config.toml
n_layer = 11
n_experts = 192
moe_layers = [1, 2, 3, 4, 5, 6, 7, 8, 9, 10]
balance_loss = 0.00894
norm = "rmsnorm"
optimizer = "adamw"
lr = 0.0014
beta2 = 0.95
steps = 10447
Below are experts of layer 2 (counted from 0) of a mixture-of-experts language model. Rows are named router (the router's row for the expert), gate (a neuron's input weights, with its number), up (a neuron's input weights, with its number), down (a neuron's output weights, with its number) and show model dimensions 0-191. Each number is 128 + 32 x the weight over its row's rms, rounded and kept within 0 to 255.
After each expert's rows: a language model's description of what the expert responds to. This comes from a sample of Wikipedia text that the model never trained on.

# expert 58
router [120 114 126 107 128 137  81 172  98  72 178 161 139 173 113 109 158  77 132 124 122 143 149 158 145  92 157 156 105 154  87 166 147 122 137 107 140 136 122 123 114 164  78 141  87 136 105 131  92 164  79 135 179  92   3 122  72 151 167 166 144 137 115 130 108  83 104 108 110 135 119 129 148 121 145 149 129 106 113  84 113  97 141 172 106 150 143  45 133 161  98 143 139  94 178 113 127 142  81 142  82 131  96  91 116 159 158 107 119 142 152 157 173 134 131  74 100 149 122 152 189 150 115 190 124  99  95 134 121  67 115 136 103 128 174 174 123 135  28 187 173  71 146 133  99 177  90 119  84 106 155 120 154 114 174 151 110 132 111 103  92 101 167 142 100  90 109 123 148  94 123 146 103 103 126 145 167 135 145 163 160  92  79 132 188 204  49 138 129 101 120 104]
gate0 [128 143 154 144 129 130 108 131 134 108 119 169  96 156  82 148 132 118 147 106 125 112 202  23 105 169  84  96 163 139 143 141 125 189 130 188  78 125 201  81 120 126 126 129 135 156  99 113 114 112 142 137  73 143  74  98 116 152  95  75 156 135  39 174  55 188 114 129 186 161  70 130 129 120 207 154  94  78 154 116 129 184 109 135 121  91 136  92 148 121 141 114 121 120 105 146 123 160 122 137  92 114 154 102 198 127 118 126  52  68 131 121 149 121 138  86 128 139 119 147 119 152 143 149  97 178 134 127 145 130 109 116 144 158 137 117 150  57 112 166 144 150 142 131  59 153 203 107  98 120 160 103 108 126 171 192 118 136 137 179 128 123 196 182  78 153 164 122 134 101  89 121 141  91 117 134  97  93 129 128 125  93 159 141 170 131 118 103 100 109 142 113]
up0 [122 154 160 169 171 126 148 107 184 113 146 100 128 111 101 162 152 170 136 187 141  60 131 190 127 125 144 128 203 100  89 194 150 102 146 121 162  90  83 187 134 164  80 100 122 170 153 134 141 165 135 124 123 155 130  70 126  94 165 117  64 116  82 121  81 134 161  81  59  95 120  80 169 157  98 105 161  81 159 121 150 176 147 124 107 159 116 103 111  81 147  75  95  91 171 147 125 117 140 112 140  74 136 144 106 103 180 161 223 175 168 205 114 101 151 137 179 113 157 148  75 121 121 115 140  54 133 147 125 144 102 144 103 147 113 145 148 105 181 125 141  84  99 104 143 108 111 152 144  94 123 133 128 146  75 126 140 130 151 102 110 110 136  78 150 146 134 124  67  97 181 127 142 140 153  71 159 177  81 132 108 134 104 110 126 109 116 158 158 140 144 181]
down0 [122 142 110 186 129  45 165 136 100 104 128 195 124 105 104 138 134 148 133 171 116  66 132  93 106 139  42 175 135 144 148 159  97 141 121 125  96  76 192  87 122 100 146  75 150 104  81 163 128 115 134  99 107 163 134 112 134 160 162 125 138 124 133  65 127 105  84 107 133 122 172  81 179 123 159 205 187 135 155 200 111  88 162 148  87 143 101 111 171  97 102 118 127 135 155 166 108 147 179 128 124 128 141 160 121 110  98 120 133 169 116 112 158 124 136 198  33 126 128 173 172 155 197 126 176  61 110  91 162 111 120 128 167 119 139 131 106 146 142  82 118 129 201 110 144  92 162  92 117 120  64 153 123 109 161 118 121 153 161 150 143 114 163  78  95  91 106  95 133 144 136 123 115  92 153 119  85 194 110 137  83 142 170 100 136 118 109 156 105 160 145 145]
What it handles: Indefinite articles a and an before noun phrases, and pronouns he, she, his starting a clause, as in served as a base.

# expert 48
router [144 126 133  95 110 144 104 142  73 136 132 152 110 191 132 165 128  70  92 134  80 145 158  88 137 154 143 167 107 125  95 188 145 113 118 154 139  63 130 145 146  93 141 162 192 140 149 170 103 128 134  59 151 146 137 159 120 117 126 148 136 102 113  64 104 112 155 134 123 136 105 146 162 124 148 114  98 103 109 151 133 123 103 145 162 185 152 147  55 161 185 165  84 130 170  84 204 134 173  96  69  71  56 121 107  88 154 122 172 114 147 118 111 180  93 147  64 129  87  98 101  95 148 149  88 151 171 140 115 100 148 141 132  94 149  89  92 150  71 153 118 148 169  77 170 147 128 123 107  93  93 118 134 190 146 115  39 145 119  51 143 139 139 159 147 111 146  80 155 146  91 177 119 144 186 101 195 106 117 119  83 166 132 134 110  86 152 135 120 121 104 115]
gate0 [154  96 129 127 107 155  90 159 102 125  95 203 147 142 139 176 166 124  99 105 116 118  80 121 189 146 153  91 172 188 105 109 157 123 124 144 102  93  85 149 149  75  86 102 127 112 157 142 111 124 168 168 132 114 134 101  81 163 168  94 108 121  78 122 136 110  51 149  85  72 110 185  77  67 154 127 128 109 115 123  67 109 134 156 147 184 169  70 114 157 112 108 157  89 149  78 177 120 148 125 139  98 136  94 118 108  91 149 150  98  98 105 129 116 226 163 131 115 149 147 164 115 147 110  93 146 150 157 142 141 167 143 119 149 195 150 150 128  93 113  72 128 204  91 159 115 206 127  99 137 121 156 143  75 167 119 133 137 160 136  57 154 133 108  87 133 144 143 121 135 116 112 121 145 115 125  80 189 183 157 135  74  91 136 141 170 153 138 123  60 107 108]
up0 [113 131 141 112 138 154  54 153  75 156 151 141  72 119  92 156 123  87  95 142 119  81 156 150 180 135 203 175 184 155  57 124 171 142  98 115 153 134  97 127 144 138  89  92 147 158 149 141 102 108 195 129 180 132 128  82 146 127 160 126 139 124 109 169 102 161  70 116  93 124 154 181 100  92 145 131 125  93 161 136 116 126  96 125 172 194 141  45 130 125  93 103 107 107  95 122 165 178 135 126 138 119 138 112 134 173 106 153 160 126 156 132 105 127 204 140 104 101 131 171 148 103 193 129 101 132 126 141 106 128 191 105 167 201 102 164  75 114 127 118  95 133 142  72 143 124 197 146 147 113 158 147 121 130 187 134  86 107 115 106 101 157 148 117  65 147  89 143 130 173 147 110 114 156 148 141 101 175 131 167  83  70 104 141 119  80 126 161  99  45 104  84]
down0 [146 138  75 165 105  82 131 115 141  65 146  29 142 108 144 136 163  93 138 102 128 145 105 106 111 136 134 129 121 142  99  90 127 136 100  84 121 102 116 170 131  71 124 126 195 162  95 182 148 160 174  96 135 133 143 103 127 105 150  70 177 143 170  90 144 183 133 181 130 125 113 111 101 128  85  75 171 161  75 120 107 155  97 107 101 145 145 117 114 138 166  98 166 161 136 149  62  86 134 179 150 159 164  97 111 111  69 124 152 129 164 136 164 150  91  92 133  50 116  94 152 113 157 123 146  80 156 104 168 118 138 131 208  99 120 179 107 146 149  55 152 107 152 105 123 157 170 165 178 161 159  97 100 136 104 127 127 125 180  54 146 104  72 109  58 105 153 129  83 148 153 103 162  53 145  86 128 145  97 151 126 105 161 138 126 134 139 141 110  83 102 136]
What it handles: Closing parentheses and commas after names or years in bibliographies and credit lists, plus pieces like zi (Brazilian), emi, special.

# expert 29
router [126 156 180  71 134 148 154  94 153 186 106 124  65 112  90 131  80 146 130 114 145 118 128 147 146 120 132 135  78 101 183  93 119 168  73  85 143 171 157 173 142 139 108 142  99 136 135 152 134 125 118 135 147 161 117 135 133 143  93 170 181 158 141  62 126 169  97 101 125 121 122 151 103 120 170 134  56 105 131 137 172 122 168 123 106  91 212  94 102  93 154 113 114 125 120 143 129 164 112 111 112 146  95 161 117 102  73 112 177 145 115 155 166 137 126 113 169 199 147 192  61 111 143  85 147 103 185  68 110 204 102 143 163 149 137 187 179 109 166 159 124 155  95 183 136 122 109 164 150 130 113 112 122 116 117 101  92 113 164 171 155 149 143 136 124  77 111 197 114 127  62 116  71  88 196 150 125 130 136 107 134 141 136 106 136 120 236  99 142 121 112 109]
gate0 [152 130  93 119 162 106 189 123 133  71 123 111 155 134 107 122 120  90 117 108 156  92 101 114 167 120 166 126 115 146 107 165 156 163  49  89 121 142 127 158 112 152  98 184 140 109 158 132  93 120  84  95 125 179  94 168 147 162  90 136 106 120 124  94 105 170 129 194 119 127  98 125 173 133 139 198  99 128 105 156 151 111 170 104 155 176 148 192 122 166 110 190 149 130  80 118 117 138 180 143 133 146  96  58 106 140 111  87 153 171 103 136 200  93 175 136 137 143 124 163 147  57 175  81  66 132  87 119 108 175  99 175 123 105 183  92 138  40 168  98 125 102 128 131  71  97 165 144 125 125 110 124 185 137 124 106 100  72 105 145 105  94 139 103 109 111 156 124 124 131 117 115  81  94 211 193 115 172  76 158 143  87 117 110 118 141 123 125 101 127  88 129]
up0 [143 124  87 128 176 105 255 108 113 119 132 138 128 133  84 126 154  78 128 130 158  75  51 124 185 141 111 140 120 135 120 133 159 125  68  76  97 132 135 108 117 138 121 189 132  67 147 135  84 114  78 166  88 136  76 168 165 193 109 145  75 121  85 140 123 186  95 165 121 158 125 123 136 108 170 159 138 154 120 119 144 135 142  81 191  95 127 220 119 117 127 152 150 128  99 127 150 114 138 157  60 149 100 109 136 123 110  88 136 150 134 142 192  76 150 125 123 157 182 132 152 112 198 102 116 109  94 141 148 110 125 121 143  86 179  70 141  78 116 101 121  95  85 126  69 137 143 133 112 135  85  96 176 144 134 117 145  51  95 136 120 116 104 111 131 136 126 110 126 151 141  99 106 128 190 155 129 111  97 151 154  98 137 100 108 154 132  99 114 166  80 139]
down0 [121 128 106 132 101 186 100 153 132  80 205 112 131  83  76 151  70 128 170 126 136 142  96 182 101 110 119 114 186 128 159 122 168  94 152 133 129  90  59 123 158  86 143 153 138 159 136 174 134 124  81  41  83 123 157 175 125 176 143 126 144 117 172  95 133 158 112 175 104  79 134 121 158 145 144 147 131 154  96 179 133 126 115 110 118 142  91 112 120 133 181 145 104 126 130 184 109  61 123 119 143 123 118 119 109 129 132 116 149 158 118 132 146 108  87 144 128 108 148  51 133 124  99 104  86 137 104 127 102 167 164  99 130 131 120 137  82 161 115 105 118  68 143 199 149  32 151  95  76 103 121 146 160  94 133  65 186 141 127 108 158  72 149 115 128 135 178 119 181 109 124 186 103 127 130 138 123 113 137 170  79  76  88 137  39 155 132  86 165 167 178 132]
What it handles: Word-final s in plurals, possessives and verbs (forests, People's, writes), plus -els, -ories, Championships, Win.

# expert 57
router [108 196 151 120  87 112 205 174 156 130 113 146 129 154 137  52 101  94 112 110  97 163 131 118 100  76 152 139 158  79  88 123 157 119 185  77 161 135 117 144 173 136  95 110 130 101 108 109 115 139 179  69 194  91 122 123 117 139 137 147 175  93 152 122 136 110 146 102  96 143 123 135 174 160 129 121 111 172 106 126 192  43 203 162  66 131 101 139 112 147 140 138 162 154 141 127 100 132 110 124  99 150 131 167  86 127 112 133 144 108 189 144 145 157  98 121 106  80 118 101 110 125  57 134  97  95  96 157  71 113  64 143 147 133 141 160 152 130 118  95 135 122 157 205  98  74 138 128  84 119 117 123 126 107 120 156 102 171 179 121 166 121  82 143 143 187 179 109 101 106 113 119 155  62 138 169 206 160 161 140 149 198 135 122 132 153 113 141 139 127 184 170]
gate0 [ 68 151 139 142 154 193 156 141 155 140 151 124  76 173 115 121 105  95 138 155 122 104  76 139 128  96 110 120 157 120 108 110 159 154 136  97 167 125 123 133 135 142  99 169 128 143  58 111 189 146 124 187 105  99 150 124 125 116 163 146 158 124 176 149 170  73 191  77 161 188 175 122 147 107 125  54 117 111  75 113 120  48 132  92 165  97 148 113 103  68 122 121 167 171 116 108 109 101 101 161  98  71 171 179 160 138 157 149 136 150 140  98  59 117 125 149 112 139 126  67 163 122 113 151 134 158 167 200 135  98 114 126 158 137 181 112 130 172 150 124 111 142 165 106 128 123  60 151 194 123 133 173 148 122 140 115 116 115 202 111  82 116 190  99  90 145 179  74 141 154 132 133  76 122 169 104 115  89 139  83 177 101  91  99 100 124  96 145 114 141  94 157]
up0 [190  71  82 124  81 140 100 108 148 102 107 109 117  62 127 100 149 114 146 109  88 133  92 121 119 112 118 117  75 159 124 146 130 110  96 111 173 175 105 133 114  50  73 156 139 135  53  97 134 116 128 111 110 149 128 151 112 160 161  60 114 120 181 167 131 148 189 162  89 108 123 123 118 118  96 134 149 108 122 177  82  88 122 169  88 125 114 165  95 128 112 165 108 118 173  86 121 148 157 118 162  81 119 112  72 101  73 148 126 127  74 115 140 100 145  80  84 129  92 202 132  80 153 125 108 223  49 133 191 166 115 176 173  95 150 107 138  70  67 103 153  77 109 129 132 124 128 116 127 133 191 205 101 154 130 151 137 127 148 123  98 133 166 142 141 119 177 131 118 138 156 110 150  97 130 161 114 126 108 179 119 116 134 108 162 163 160 113  74 174 137 115]
down0 [161 149 166 155 100 105 114 155 138  97 166  94  91 129 182  92 133 168 125 119  59 109  97 154  95 144  67 177  85  74 124 160 135  96 120  72 186 149 164  93 174 114  65 196 155 158 128 104 165  96 180 163  97 140 107 107 136 160 156 147  49 118 197 138 160 119 125 103 118 194 123 180 151  96 132 136  98 160 115  60 118  99 112 132 147  87 111 155 135 112 147 114 163 199 153 175 109 146 110 175 140  94 136 107  80 132  92 145 140 125 118 132  65 139 109  82 132 113 125 105 173  81 143 117 167 124 142 174 134 147  88  71 106 136 153 143 144 223 180 108 130 126 171 157 112 146 139 161 134 121 122 146 126 160 147 131 108 138 163 117 115  85 106 106  41 108 160  84 151 125 146 173  89 134 158 146 133 143 187 169 112 114 110 125  94 144 144 133 123  78 153 134]
What it handles: "States" after United, country words and endings (France, Ethiopia), Japanese name syllables like hi in Tsunehiro, and table cells.

# expert 54
router [171 152 139  69 113 110 127 116 187 128 125 106 188 165 132 154 126 161  94 153 144 128 160 148  71 124  86 109 100 149 128 196 154 161 174 164 139 159 111 142 174 142  77 128 138 175 140  73 158 152 151 109 139 152 149 195 127 132  92 114 175 134 131 128 113 105  88 121 150 110 117 113  87 103 166  53 107 172 151 184 159 173 115 140 174 128  66  99 127 141 163  91 191 108 115 146  97 183 121 110 123 160 141  79 113 190 105 132 141 114 169  88 119 135 116  67 181 140 101 106 132 200 167  95 118 147  91 145 178 178 166 160  85 141 123 117 178 162 136 141 128 143 140  69 106 172 137 118 113 164 177 140 137 122 109 117 150 172 144 187 171  80  95 128  82 156  86  64 112 140 116 150 147 183 109 112 127 111 146 173 177 172 160 122 149  91 155 111 117  81 102 155]
gate0 [173 133  82 155 115 115  71 124 131 179 145  63  78 112 127 170 127  97 170 182 136 148  75 115 126 145  62 168 153 162  91  88 135 161 111 175 133 118 128  31 127 111 181  90 143 144 151  82 110 163 175  87 115 122 120 117  47 134  95 132  86 187  99  98 124  90  62 110 123 113 110 176  98 129 118 147 127 165  63 144 150 119 157 135 128 154 115 150 103 146 152 120  84  94 113 132 131 110 157 129 135 139 139  67 104 175 184 109 138  79 195 143 101 138 148 193  87 153 161 135  99 139 130 136 134 130 200 171 142 149 156  74 108  81  88 113 136 110 108  97 105 145 151 100 156  87 146 145 127 129 122 110  92 118  84 195 103  59 163 129 123 132 151 108 138 155 130 107 100 153 119 157 181 163 102  81 109 108  84 119 150  81 156 111 113 191 110  91 134 104 115 107]
up0 [159 163  51 117 127 152 136 114 159 126 131 118 138 130 161 140 107 101 128 152  85 154 119 111 110 102  86  53 146 181 117  64 161 126 138 133 151 171 109  90 152 123 174 156 126 144 196 100 118 116 174 134 122  97 104  95  98 170  88 129 124 165 119 123  77 110 135  97 149 135 111 105 162 150 100 132 124 155 129  71  87 169 127 104  41  92 152 100  96 138 141 148 129 168 138  59  84  89 154  70 137 175 133  95 149 102 168 153 185  79 142 142  57 116 154 177  80 155 117 129 138 144 139 105 131 113 225 152 175 141 118 109  99 120  97  89 136 120 125 123  98 133 135  78  54 141 114 106 113 115 132 151 118  99  48 135  97 139 158  78 157 135 152 146 140 136  62 112  78 117  84 186 137 159 105 132 120  85 134 156 161 127 183 111 157 142 113  80 109 120  71  74]
down0 [143 172  83 116 115 132 145  86 164  99  66 133 131 134 147 147 114 110 107 153 149 146 123 138  95 115 134  96  96 102 115  89 172 137 134  73 129 111 122 131 138 132 162 109 123 144 145 128 101 123 203  64 125 103 193 134 112 118  64  92  84 116 102 124 167 120 124  87 127 176  85  94  63  90 101  72 161 143 120 158 157 114 128 140  96 143 144 156 100 126 102 175 132  68 161 129 110 143 140 131  92 133  86  78 109 122 142  81 128 155 123 175 175  81 120 123 120 123 116 170 101 162 151  99 123 165 175 184 189  54 134 152 105 156  87 124 130 159 118  85  91 154 191 177 117 128  92  92 115 135 121 124  94 104 148 178  46 135 172 123 106 114 177 120  89 146  95 112 164 178 159 169 164 168 145  76  82  86 104 162 149  43 170 138  89 168  70 134 137 135  98  94]
What it handles: The preposition at, pipes and colons in award and infobox tables, and pieces like nic (cornice), Bel (Belarus), Char (Chargers).

# expert 43
router [100 181 177 121 108 122 155 154 168 116 100 156 113  76 129 111 143 147 153 148  92 175 154 160  99  72  95 147 124 124 146 136 123 145 205 141 120  65 153 113 215 142 131 173 113  69 151 142 115 139 180 121 189 124 127 102 120 139 125 112 133  93 131 122 179 152  87 101  64  94 159 117 102 105 111 153  99 133 121 147 167 190  38 120 133 153 159 175 192 112 166 112 169  89 141 196 109 132 141 111  85 115 106 112 177 133  99 117 187 107 205 131 136 158 163 155 102  79 127 150 105 106 166 147  76 161  88 119 111 155  81 125 169 129 118 109 158 124 164 138 109 144 176  93 104 111 148 111 137 111 141  98 123 117 133 100  81  87 110 146 111 137  77 136 115 139 129 158 132 177  88 189 115 151  88 107 176 162 154 107 142 117  95  95 109 200 173  92 157  76 168 132]
gate0 [102  56 100 126  79 134 142 138 128  89 163 148 145 108 107  78  92 134 111 124 124 151  67 127 122 127 159  93  79 145 167 137 102 101  35  46 156 161  82 152 151 163 159  97  98 101 102  95 136 140 120 164 140 161 106 140 154  90 118 162  71 155 119 163 118 139 140 143 109 156 141  81 110 177 205 178 127 143 142  85  97 129 146  93 100  50  65 136 149 145  62  68 102 171 134 155 114 151 157 122 104  98  78  79 143 146 108 186  88 153 159 170  82 141 162 104  80  77 129 129 167 140 135 136 148 171 115 126  78 129  80 161 100 113 162 133 165  77 133 101 163 141 116 122  91 187  91 131 103  68 127 117 128 107 119 158 102  75 131 124 118 121 125 106 106 127 127 131 174 126 115 142 163  79 141  90 180 152 162 121 165 147 133 109  94 101 180 175 149 120 165 150]
up0 [187 127 105 150 178  60 173 103 142 157 118 141 116 112 125 202 140 122  94  78 148 118 168 119 147  92 147 159 187 119 131 106 178 138 185 154 132 160 165  66 106 116 137 118  91 184 148 184 111 113 181 101 126  74 206 125  95 164 161 116 175 162 146 104 165 123 129 138 125  97 130 182  84 130  91 132 131  91 130 132 154 127 105 150 126 154  99 132 123  85 155 205 116 145 123 110 117 136 115 138 148 153 163 194 100 141 111  81 174  92  85 109 168 109  86 135 194 192 141 104 134  85 184  75 139 150  99 110 128 147 151  90 161 161 119 138  72 174  92 161 110  90  98 109 119 118 142 175 146 205 119 132 151 134 134 126 147 155  87 138 120 123 121 164 141 123 110 118 135  89 189 130 103 175 110 150  69 100 104 133  84  87  92 148  97 128 109  86 145 120  90  65]
down0 [147 172 143 120 144 114 144 115 126 121 163 123 116 138 121 137 174 152 103 132  93 151 175 162 111 102 153 178 126 128 133 127 181 165 140 135 177 147 170 129  86 114 120 105  75 115 117 147  76  81 165 147 211 144 133 159 141 137 120 122  78 102 169 129 185  96 149 121 173 126 119 105 126 102  90 144 128  66 180 116 129 109 165 163 142 112  99  77  96 117 106 132  95 128 181 115 105 120 135  82  93 112 212 154 150 112 135 105 105  80 106 123 119 140 123 137 148 187 126 170 104 167 206  71 144  85 112  77 100 140 102  49  94 144  69 146 100  91 151 105 143 181 161 129 131 104  94 149 117 155  96 134 105 141  79 151 168 134  55 102 112 113 159 155 107 128 119 146 136  92 198 103 100 154  84 150 103 121  17 127 117 116 119 167 197 166 121 177 131 111  92  87]
What it handles: Word-internal or stem pieces like rec, ass, leg, -ism, -nt, isc in Jalisco, as in receptor, legend, Rijksmonument.

# expert 24
router [170 111 105 128 118 126 167 127 190 180 155 153 116 122 133 124  65  61 159 163  58 157  94 165 145 107 144 144 122 179  74  94  90 135 151 101 219 115  71 111  52  90 148 160 143 168 143 101 188 170 142  98 134 126 119 141 140 122 191 103 142 156 144 113  98 121 141  99 108 137 100  69 109 104 120  87 116 120  70 186 147 123 102 130 137 127  53 134 157 127 122 130 103 145  98 147 177  83 172  97  98 101 106 100  94  88 117 105 165 197 180 168 139 130 124 140 126  70 139 165 124  79 138 126 179 122 130 123 143 147 134 104 101 137 183 157  91 173 190 122 106 105 108 105  84 129 130 173 145 125 133 132 139 143 147 138 167 124 158 151 105  86 104  87 149 112 147 147 127 109  58 144 144 163 179 104  97 123 114  77 163 140 138 137 131 122 139 163 143  34  95 166]
gate0 [120 105 117 145 154 147 118 168 145 143 138  91  97  50  71 101 128 113  65 132 122 101 168 154  82 143 103  65 121  94 123 108 107  90 110 147 131 139 180 179  98 158 135 150  89 133 107 145 146 113  70 144  68 148  97 111 140 175 169 166 161 126 163 138  84 195  93 151 129  95 177 107 116 148 140 115 129 113 125 160 107 158 139 159 119 110 155 130 119 128 140 139  84 121  77 171 121 113 136 114 173 124 115 135 123 148 116  64 135 138 116 138 138 139 143 141  29  65  74 160 112 184 160 140 107  91  77 135 164 157 110 113 154 115 126 102 162 123  95 159 106 101 133  69 117 120 182 157 116 177 122 148  13 112 125 172 185  84  88 155 137 191 122  85 116 149 135 180 180  64  87  95 176 112 140 125  95 114  62 146 101 136 132 108 160 143 120  96 140 127 116 155]
up0 [125 164 118  81 160 101 135 146 146  97  91 162 172 150 157 138 111 120 160  81  92 118  93 111 123 119 175 169 119 180 133 125 175 136 149 118 118  67  38  82 158  87 102  70 163 188 116 138 119 127 187 164 188 108 130 145  96 115 147 128 141 155 156 130 171  21 138  76 108 139 147 119  99  52  99 137 142 133 107  88 134 119 125 103 138 160 116 102  96 140  91  99 122 105 177 119  76 111  81 148  94 138 123 142 132 144 122 154 145 104 140 119  85 144 132  96 193 154 196 123 127 108  98 114 162 164 174 171  66 124 154 153 125 130 134 145  89 118 153 105 150 193 139 146 152 158 156 159 161 125 158 120 184 148 120 149  68 187 152  62 149  58 129 133 171 130 127  78 115 142 150 159  90 133 102 104 136 139 160  77 120  94  77 159  69 140 150 156 130  93 131 120]
down0 [155  99 138  98 157 130 130 118  95 168  55 138 128 118 173 104 168 123 126  85 103  99 141  74 193 117 135 121 100 185 176 106 118 115  84 114 108 158 174  80  87 106 118 184 185  58 190  93  92  68 132  98 111 135 156 121  79 137  80 108  91 135 123 125  59 118 128 111 159  99 161  83 124 141 137 130  56  83 127 172 148 114  94 170 121 143 119 179 141 167  57  95 120  81 112  81 125  96 131 159 150 104 101 166 121 140 131 154 150 145 129 134 106 149 118 152 205 154 161 116 136 135  95 113 118  70 145  88 158 119 120 114  96 163  91 106 105  86 141 123 144 112 142 131 187 148 202 126 147 147 132  84 125 113  70  90 118  80 150 156 137 132 181  93 185 115 125 119 116 119 131 169 156 147  95 207 170 143  85 109 139 146 129 164 143  76 172 139 142 177 130 103]
What it handles: Commas after names or clauses before and, which or who, plus the piece tr starting truth, trumpet, trucks.

# expert 10
router [108 114 117  92  69 157 112  97 141 192  98 160 120 105 126 123 175 227 125 165 121  96 102 194 102 116 108 121 101 156 127 181 119 139 143 198  74  69 165 123 131 148 176 134 115 126 125 116 127  87 122 118  75 145 139 195 117 154 101 129  85 156 128 173  94 103 137 104 117 104 151  82  97 108  91 107 168 127 132  75  65 212 130 140 134 164 125 104 116 104  64 124 144 130 183 163 126 113 130  90 120 114  88 109  82 101 124 144 133  77 152 137 108 161 144 108  91 101  61 126 117 191 191 131 154 158  93  72 111  89 109 129 114 103  86 128 160 139 120 156  99  79 180  67 169 148 124 190  74 161 127 157 127  79  91 122 149 165 144 182  94 154 110 170 118 159 128 156 134  98 113  95 154 108 143 139 163 117 158 104 137 111  83 126 126 121 132 194 120 105 113 111]
gate0 [112 132 119 125 123  99  91  85 151  65 170 119  95 151 129 120 189 135 108 134 108  93 125 155 112 115 137 129 116 118 139 162 114  48 121 143 147 135 219 101 106 131 140 135 126 123  94 107 153  88 114 188 132 150 124 109  51 122 146 156 132 141 110 156  97 156 163  74 113 121  95 122 109 133  98  99 162 184 141 116  80 147 107 185 134 109 106 105  94 161 146 117 164 173 154 136  84 110  98 121 193 114 161 152 104 144 159 180 187 131 156 122 112 117 142 163 174  74 106 205 130 193 119 116 157 139 122 104 100 106 102 132 117  73 109 104  70 170 110 193 104  96 178 144  64 191 149 148  67 133 138 162 117 167 130  71  77 139 154 169  97 171 125 170 102 124 115 177 113 115 120 104 178 105 188  97 117  96  70  66 149 153 104 170 103 140 136 101 125 112  88 147]
up0 [ 67 181 170 110 171 170 103 148 137 131  99 160  90 122 164 126  98 149 150 174 101 140 177 154  86 115  96 129 147 102 147 127  93 142 142 155 165 144 141 173 116 120 130 164 158  91 156 113 193 109  76 126 157 164 135 125  87  90 107 169 123 116 133 161 109 107  95  82 135 149 162 143  81 135  96  95  88 137 166 107 154 134  75  99 184 114  87 165  64 112 124 124 166 164 138 105 146  88  98  91 153 144 120 140  87 126 126 145 122 130 179 104 105  91 125 187 168 182  85 118 112 140  86 112 218 137 185 180  88  90 110 134  59 151 117 177 128 133 123 141  76 153 121  59 168 184 147 104 126 118  78 130 141 135  83 119 195  61 122 118 131 164  83 170 115 123  85 134  67  92 159 148 123 114 130  66 112  82 142 146 134 157 125 130  95 105 107 133 123  65 109  99]
down0 [132 157 126 155 124 132 156 118 159 136 135 138 128 104 148 107 203  82 118  85  99 142  79  77 122 123 153 148  70 129 110 109 129 115 129 129  94  81 139 144 119 114 158  81 168 175 184 100  92 140  99 186  82 102 116 100 186 115 123 108 145  36 147  88 140 128 151  87 111 189 161 139 142 149 142  86  95 135 157  96 130 135 107  83 119 104 171 118 146 171 126 180 184  75 173 142 126 124 127 160 173 140 176  71 112 150 131 121 194 131 160 180 101 118 118 131 125  75  92 138 147 137 129 162 144 134 104 172 127  86 114 159 158 149 108 101 134 125 155  89 163  71  89 134 168 147 143 125  92 120 158 123 166 173  78 131 103 130 131  39  96  99  89  91 121 101 105  18 163 141 111 128  96 126 122 134  90 171 179 169 167 114 122  77 109  96 147  86 164  90  95 149]
What it handles: Pipes, commas and decimal points in numeric tables and election results, plus past-tense verbs like Honored, promoted, transferred, continued.

# expert 30
router [132  68 153  91  78 143 126 116 143  99 101 118  79 112 135 178 100  73 127 129 145  98 149 107  79 154  31 158 175  56 158  96 142  88  98 102 171 164 117 139 109 143 115  97 166  79  96 101 126 137 142 149 122 172  82 214 148 166 165 106 131 152 166 146 162 113 152  73 109 101 152 113 131 132 152  81 133 115 106 133 170 145 109  70  82 110 196 141 119 165 109 133 144 150  83  93 146 114 144 103 113 106 119  47 132  69 115 115 199 110  87 151 142 130 131 125 103  96 153 126  66 172  97 130 128 116  81 109 118 136 114 137 168 152  80 103 169 144  92 116  87  84 112 172 109 122 132 133 107  98 180 147  89  94  76 147 111 161 138 156 144  93 150  86 112 184 143 103 132 203 127 162 142 163 156  91 162 103 116 106 176 106 127 119 146 159  79  95 157  95  96 124]
gate0 [104 161 159 163 145 163 120 109  98 124  73 106 135 161  94 133  75 176 158  85  83 153 116 143 125 141 124 133 114  83 147 134 105 108 141 102  71 110 128 121 137 121 158 111 103  71 123 127 141  92 116 118  82  99 105 121 141  96 188 134 136 122 117 201 154  99 125 153 122 128 101 178 136 115 128 166 124  91 122  47 116 119  97 127 116 101 150 159 121 141 175 170 118  83 139  96 115 117 112 160 132 110  99 118  96 154 142 160 107 138 125  94 142 101 145 162 154 105 150  76  91  92 163 122 137 168 134 189 100 102 122 142 102 127 101 111 164 149 149 159  69 143 109 141  90 153  44 164 121 197 132 163 117 156  85 183 199 110  84 125 202  78  90  92 132  76 176 171 101 161 156  78 177  98  81  85 120 127 108  97 145  49 128 126 100  97 149 139 207  60  92  85]
up0 [157  69 123 127 107  37 155 160 149 123 200 122 132  87 156 102 194 118 130 144 147 108 126 134 126 101 142 138 101 205  77 149 121 124 146 114 122 117 158 154 108 129 136 143 126 189 155 137 142 150 118 131 142 189 159 151 119 100  56 153 126 134 153  49 118 134 168 150 104 149 151  77 128 147  73 152 154 121 160 147 118 136 169 135 138 102 127 122 163  95  92 124 124 129 134 200 135 156 158  94 164 142 117 161 131 148 106 116 135 213 128 195 145 140 122 110 115 116 120 163 163 102 145 111 156  88 144  78 140 205 171 156 164 131 176 188  96 120 102  98 211 100 171 101 125 119 154  77 136  99 103 127 157 104 198 128  88  98 114 133  72 152 185 174 138 126  82 105 106  87 108 143 109 159 163 134 147 139 139 162 119 171 146 128 132 146 100 151  68 142 166 207]
down0 [131  95 138 140 102 119 108  94 123  98 112 216 124  77 124 122 172 145 120 138  60  67  84 145 109 112 109  74 122 126 124  97 132  22 126 159 133 152 116 149  87 161  79 148 122 139 149 173 150 117 104 180 156 126 112 159 133 157 196 163 138  90 127 103 162 114 165  95 117 123 122 105 209 179 156 123 166  88 242 152 115 155 124  70 125 120 106 109 152 120 126 120 112  89 143 183 159  76 137 171 128 156 126 125 152 122  85 166 143 114 131 131 162 145 139 174 141 134  79 150  96 143  91 122 115 121 131 118 177  84 117 127 105 143 210 153  68 144 116 137  90 153 140 116 120 118 148 145 151 177  59 139 164  93 118  88 145  75 173 179 114 118 127 114 121 127  92 131 171 151 126 161 143 169 117 155 166 167 104 157 197 108 135 123 113 144  72 160  96 104 140  97]
What it handles: Pipe separators between numbers in score and statistics tables, line breaks, and pieces like ri (Sabri, Snorri), inv (invaded, involve).